config.toml
n_layer = 16
experts_per_token = 2
normalize_top_k = true
n_groups = 8
groups_per_token = 2
lr_router = 0.00174
vocab_size = 6344
beta2 = 0.99
grad_clip = 1.0
train_tokens = 250100000
Below are experts of layer 10 (counted from 0) of a mixture-of-experts language model. Rows are named down (a neuron's output weights, with its number) and show model dimensions 0-255. Each number is 128 + 32 x the weight over its row's rms, rounded and kept within 0 to 255. Numbers have three digits each.
Before each expert's rows: "comes before" lists some tokens at least twice as common just after its tokens as in all text; "raises" lists some tokens whose logits its average output raises strongly, later layers aside. This comes from a sample of Wikipedia text that the model never trained on. Tokens count by the router's weight.

# expert 20
comes before: "201", "200", "199", "202", "1", "2"
raises: "201", "200", "202", "12", "15", "10"
down1:151148103144067134092118097152131193127144074132100116114062076150115157115158105151164117131129101127116165140097131116140165075098124140095148135088124130082173128158158131099150101116137122199162035070168136113131110160149186119133227082180156083148149131143101163100155105155137109098160066121170117121120135134163067114101130149090161211176088090117162141126160089130113130172158097087129171130176101118095112092131110111174114092130125124108135157108142136094095147145159168124142133131195098070138128151122131188135062155122144133117140122085146128096199128147136077072103159151149167088159077144147155112089086107177128100132170104126123084097106111118106099177141157118099146100078225121135138068114093087114152152136141134089086160115132182066183145125165197
down2:091103135153180123107137084157124091101123115094130111105112095143133038196047133155094068115080123125136093124119151124170153115163108192116163153155153122153185140137158134093095130094170117148089128132073081084192141111148113135113095104137171144066116115069110051166068207147148116134153110150122119089138122138128127159129158162131115174151107126070100118150129128124151174100160182121174072122144125138135124144108149086128153167099113201114095086122124102085080128114119136058116147148149109155140108144134150182214112138063111136078095142138125154132050126073172101155081141168115158139134080074143105171129127157118098153106094136096121116086105133121115107162116162172188177154184157125170141170179117110128139173133142184186097108130128191148106069171137128

# expert 19
comes before: " of", ",", " in", " for", ".", "s"
raises: ",", " from", " and", " of", " to", " into"
down1:188092031140145113121151091146143105069135100139092122151099129140153091106087202118046115137143156135171093124172127148103112126107149163130141108145120127106125152065171118135079117064111168196151154105147182122130079090110117128121131127165097208155157127092047178118189136116129122100126178155111160154098094110068118173098165127152101139141144094103112116180122100129122103133186088101159082096125124202116137105102085113188166112208167102041133134144128119174140155129176120159117178109098149092087139170146107115183096174181117114176149126142074105142197098121078130107080148132143155132076170065140112134114072136183079158160147118113155146169107114130117139149127111122178082144175117135109126111144139193121128096165141130093103131101145084162138128128121119
down2:139163101104121150083162096127134132138100173158096074085092168145126148130119120118082208157129158172100110087128125070105170092131102111165130138119165124158120077120106081051177157119140099167101153155115103105107158150144166106132126148167128151110125142163201189049128140146124138073103094114132098042125095129111110228111116155192113154129128128155127088163172229160151065116128084092081129174105130158116099124091090105101139071066161127136113119094114179120150157063098118057095141122092105156165072148170119150112098113163144143118133156135132092109137115148103127136156066151140102115118139150202169116123168114154182163109184157109140188143142141134170101167143122079125133090122149116121105160118133152138100120091103172159159161072099093122108147095192154

# expert 16
comes before: "-", "|", ":", "==", "===", "The"
raises: "-", "L", "|", "F", "H", "St"
down1:123114159150127137187114123164075150097141069096135147099122200065094101044094067113095124147124169101168142166055187117195149073135101121111148186157120096128096167070183128111120164139134211097159133099109151153121122072108156126119158135127105116113137158180121152123081080089145152165113159134129158134131078124166120148090136165206132161162138089176107152099130155129141139122076139101125098111111137175064098078116088146124157064132121098146132178089117116126115070159102163143112155115184067118146124094097109168128118059124127110125080137100134106147130078114148179147124118109114168152207093180154130130102106135109139186189143094099089185110076156149155110148123141106124137105136187122085184129143164118154127134118094144136098202153122103147077130142158180
down2:130104128120102152110168089139116144180146130138138130115143084049152172138175062138131195104095146154136073103115046153111112121087071084119129174113158161097108149136154074125169125135129123109099154125178104191104123152180122162100195142096197074104152149143184122072094170061091120083152119132124132077161125078092154183154126084119132144079098160059167144152103136129191131097124141081157135195150189147142086089166145095092122065134120109111168156101120127135157141087070143065134099143108150094157103100137130060184090161118129131093111123097090161160121177145139151127173109092192126100141052105139122179131151126137181128119144125181147198110154159112134159127107166135189152094115106105123161128102137127148162112143115133174095088110146096134089148140161118

# expert 31
comes before: " The", "==", " He", " In", " It", "The"
raises: " The", " These", " There", " This", " It", " Some"
down1:174145159105120122125151136142073105140058153114169079141130113145124082155171143097152110159130093117096135126167136093097092088137143169126124105192106144153218149138139154221145076134168179146105166150116134110133147121093091108165156146132190074160135150062156050123120154091083142161150152150130123094105129131146152148194137182125092129119121111094133117055108098121116114101123118099087131154086139103118111101071122100119210151121108104135134141106143090096128114163101143102158083172143123174106101126132157182166101165110126131141111138117090128147129150113110033103131128166153137099135141103102122074082173173129145154145125112157117092222144149101141112139082134123089089115154085099150157050150117074149205083163122121172068230155159105159151110158175136
down2:109131126074156070127106140160104126094120110161112137082097154149128122142149146109052150096122157161094200139121084202097096130114161182145114076156177146148136160139139179120088094141109127133102089164140095121149128117077143143116119138101144102146135156105095151166072191147169103108095158196094151162097143070171188121114138095099140103062156099152122101129181068140172135115154131065112157189118135057188150120100124150175160054141089165135110173098145119170110130114157073128198098099143097192124156111165120159132095109173150093124062112120092137137146071139130100122150102148122116160100187133097190163073153155108158200152082108160165150165081119076120177142111083152120099164141167098096145111125079118145129127109157109115095154091110140101122188095138093

# expert 3
comes before: ",", " |", "–", "\n", ".", ")\n"
raises: ",", "\n", ";", ".", " and", " ("
down1:120178187142093079123144164193122129123140176100107134111160174157093158187103118182118106082135106100160072132165111152142157116156124125151126048144127127125166113099140128134141095182143118089133117082125110132126133078139120160079149131168078158099136145152155130113123050160131172183087070158156107136108156086097137119087122168102109149113103092073136103123166161100154119071119160068171173130163116155174176106154079097149082202118113124171177121186127114155110126128160147123102085162149147093143166121100165037184142117114168117179141101177148144134167158124158143098098191087162066074055078122114062106105117186124099111107138142115090126078108090110154099118103162133133133135141086161164135089106105102076118135174175099071118127157141121096175165145088151
down2:182116085097093188133111070100133176123153133093076161103091148155124114106158152107140125175113042135084074150161133139134124044175141214133076134168192175100157103151137168153138095110117160082174145093138142112110103093122158131097156152150122137136071066149075118162145165101158131125130147114173094174084120130086129090150116125180118135094113134115143141110165121113064177143147140139125137120151136076089068118148147133166110118152148081164129199141127125136165138114099101165080101085079106160138172159099141143193181074109102117135136176155088103116124130047169138138130119124171114109153105071127138158140143136170140093146093099124176118068200158143141151123113123132161081155145145172053161107120099126111166182070151095127048135162141107090153126133076121

# expert 21
comes before: ",", " (", " |", "\n", "i", "a"
raises: ",", " (", ".", "\n"
down1:115135111111136121141149119156114141100069141118093142085156148142123133167106139165143110153099098145194109118121127087130052153162146189159123124111149099150127114130142099148117074141090077103131159110171068059107115053108135125118141117219150049114156163101160165070161160169176070127106155159165151113105127167142187150131116092158120150170127207144088153146151156124108160115174050102084103100090182101116178179107144202110104102154156128088128105115099096069103122126081098105097124155112090063117132076173129084156083073079118152178149155122124154193108124118081160139113091200135147139147152099176158108145152118162098150124171132124144142133127156192083152070080140154107122209117153153100167134118115108149097127132080125122102096120161144107132109158105156
down2:171161101112133150135144119145125131106136135144068113131138146115160116092157157124140129129150169158184168147126109135113099108174137131154117187140137132109145127154158128196115081135116152111195110145091190132148125127048135193147088117145145148120112141151103107099141088091103137110147154113107144104144101119071066109118129100096180095176087149127166100187132116067107134159100109152111144139142096135181158211142148094094159131106091107145122075109148117067154188086111142128118086117168097145097105109115096149105082144076135091141101146183059141108105154179182068179127093173137141096148057194084112112154096187151144126128153102170157098034133152182138158173089163092098065214121185132132142125116095123023121120123132095126129112103146175164101097148148118

# expert 28
comes before: "0", "9", "8", "2", "5", "6"
raises: "2", "4", "8", "5", "0", "3"
down0:194084116145120126140088120145038118120067174126127057059088132157143066094124131137150135185137141132133119133095110108116128212117081134083140068151199067142075119140145161129048106179172128104174076164133153134168134193137067114167139113117098076140178141166166162072114144099139132150202112188159099119139102148167140122108143173212187146117146141117136105120105126087154116130131099155101148136138138164115134074207072134094142125183152161137123089122129144116121107179134117107134086110170148090046101102073152100159117105183114166117130106195124154146099128146118149131125116140095162132127075143113140163151165153161107132147112137144082141106102092083111123092133109129087111104109090124148125100181182145098113178168084139103153124125151141145116126178154083
down1:139142212103086084055100064203193139120093100166160061154106144131159089166122182075187117107120116103112089099169139111103117120105107142137118104158133152149124106114112092122102083102119117139096125155112116147142120105137126180104169075081140198159124112123102098133096183129175131137193176091129197135163131077124107119150119111164135210085132127157079045176135144190133073116101099087157151116125113105147121154149094110142151138115102128152171096124129164148123116125193122170153181116168104085127112122173146169069145143113149174108144154138106079094123124109084119126134138116108155163171121150104103162202143180182098109097091110126144075101139150162120119111133167123144084179199103165119139178122121093137128144089115123097108131139076119030108143122132064

# expert 7
comes before: ",", " of", " and", ".", " in", "==\n"
raises: ",", " from", " of", ";", " called", "."
down1:125165137140173085159135199115129172105141068130096145138138145135106105234166082156124179078119148104146155091125127160097155136110133105125115092126127163065137131110126196144086104074098165133158093077069107115142140122126088115114132183147114079120153122173157133161179148106080123143108113121139153127085162109102121070115140086082103178077130143080045092085091186133175146140158101097122134116099141146132167175103089092170146129114149094113209125133181100120154144081115111172147131090096138076192104115096131157147150114170149134115117132085147133055134119105111120108195164130113099151105109089112162120093107158083140117154119072121135097120148122162143114136154076104090084151180152139130102140132180133165214188083071166180109097122166199117150105171118156
down2:121139178132136167080108154118161142099138185129165129066122148202055172144071135071136188141107080109111147159170135096113088178149191157140160119168132122137166114124091104110123157125159150108125108131116105132112127136133085105103099104111112141105111151174146125153097150157156115115067065102126120099127169114122185096166147136112095148107170077159146147160082122163089104157154136123069104094159155080130114092092138106098200182160114077192082135136111150161115101141122118155189134095133096109208140203112110168141143016185131204117090081112123076146151116123123113106153092125144131084140109135190135095100169105108138152102129095149129124152125113131186055174125061126116129173139148120102146151108114140151089150103107136149080119079086162116218153134108133